From a checkpoint of a small mixture-of-experts model trained on Wikipedia.
Size: width 512, vocabulary 32000, 113M parameters.
Experts: 32 experts in each of 8 layers, 176 SwiGLU neurons an expert, 2 picks a token, a softmax router, 8 empty slots to pick, a shared expert of 320 neurons.
Training: a variant of SOAP for the experts, 437M tokens, 6661 steps.
Below are experts of layer 5 (counted from 0) of a mixture-of-experts language model. Rows are named down (a neuron's output weights, with its number) and show model dimensions 256-383. Each number is 128 + 24 x the weight over its row's rms, rounded and kept within 0 to 255. Numbers have three digits each.
Before each expert's rows: "comes before" lists some tokens at least twice as common just after its tokens as in all text. This comes from a sample of Wikipedia text that the model never trained on. Tokens count by the router's weight.

# expert 17
comes before: "==", " ==", ":", " |", "N", "==="
down0:159136122123118083111117145137142107157117120138147143106119111166122121115106097142129149143151103137083150135129116192152135103121131149115099175077132137149131145143124106125130080079095139093119163115181145118126141160112105147138143115116159153154093172095125132129159108165146097140127094108137131135113114104124169150077104128107154126144128168109172106133176097138128144147096

# expert 13
comes before: "==", "The", "===", "In", "=", "-"
down4:143146105102137118104121139148167157124130117077124096121112181189110139115179168114063151098105166110084093150094132153145140147089145105178101117132127121132114102106148136103173082109104104096119141054126139162140145133152117114119134125131132147156145134109146125158080111161099123118101137137098085093150181084152112148142133117131142155118144094108145166115131135081147114150128

# expert 29
comes before: " of", ".", ",", " in", " and", " for"
down3:141134098135165114173158122138140140106118088133114106127095121145143096102137109116128165155146139131091105112115093121065137129125161129078154103125102107080119085094114121117074117106139140080157148131181143157138120094166113092120154126148135078119117164139130114125113144144138158157141096102107160140125153140120142133125119150134158113143152159127140109152097141115166088145112

# expert 8
comes before: " to", " in", " by", " of", " on", " for"
down2:156110141109153155126147138132137114134123102133110128146134196149108130161108123143161093077111135133106086124112155175148152137132147110131135109144071148155146129107146107145133164139097074162184101094114127107146142113119096116078163113140104111103137138099173143115114156121125086107115154112148179141109117139179136107161093124154118130080142117142127172094099124110115152102100

# expert 21
comes before: " was", "'", " is", " had", " has", " also"
down1:145161105143105140122150144134132131162115167129171193116150139125110164116091115117127171144129114131130126118123103132142155144163107161122136176152106130129117180137125116164102170102128087156055159178131076098136147129118168116146172143114084111075140152113154116128159151128114108115162106120119163125125130136107119127099138136089106140112126126088133131128129173105130136131093

# expert 14
comes before: "-", "|", "\n", " Born", " Coordinates", " Country"
down3:100126122143130122127130106120097119092119114126099033114117115166079144162110113127106137131119109144097138145165129129121117164141127128143103162116118092134127103130175085138107160168155143149143146121143155162116122165109131134133110072151152141152105153149128153128165098149122156169122134115144141139144092115107132086069138134151118140101078124118143153121122113140131117138155

# expert 19
comes before: ",", " (", " City", " County", "'", "a"
down2:087168179093103126110126085097147150160156094103137117160109129095105178119122133100121125133128122116121139141104134116125180151120112121132141143130125135125101111121123116120142146154128112157146138175164068118140130100180135132096106109164165154098144093148141102150131066161146115155144165114142141109125112069129148142151163105084091126134066141151130105155081107153161149126120

# expert 4
comes before: " the", " 1", " 0", " 2", " ", " 3"
down3:116125173123105121167156108108174111117120120133139140122130112170089108102117124196128138103117117131119088135115145104122112124061141121140120119072129129127113079135147150133147168068087107129151121092132143100139132134146126133156133114114141153108145133125084132123137097119153116084136111132121090092121129163124107097142161126143154127138097119119125152176141094143148129123149

# expert 9
comes before: " ", " |", ":", " (", " \\", " -"
down1:139133111073122141135126121160143112116116140099134135137143120147166157090134093100149127117107103153135082133095119118130132139139134106130078078057153157117110110172130139154137105161145155104096180104136160106113118158101143102154117116188147090122130132112127087105145126114110134114149071117135137128139086155113140108109122136157110105133157122112111165101128117153079163126129

# expert 1
comes before: "|", "-", "\n", " York", " ", " Zealand"
down2:117131143092135127121071144152132112173163155124147148155133104148137129128113076139153131079141136124155155151114174134130150173118117178120093137139124067131137092147113139144090116123130097146120100135152157140128125133145152128108130135118061161182134121157088131122128130097112135146121128138083150136144133120138147145125101125094110145129124144125147099117100154141137094103176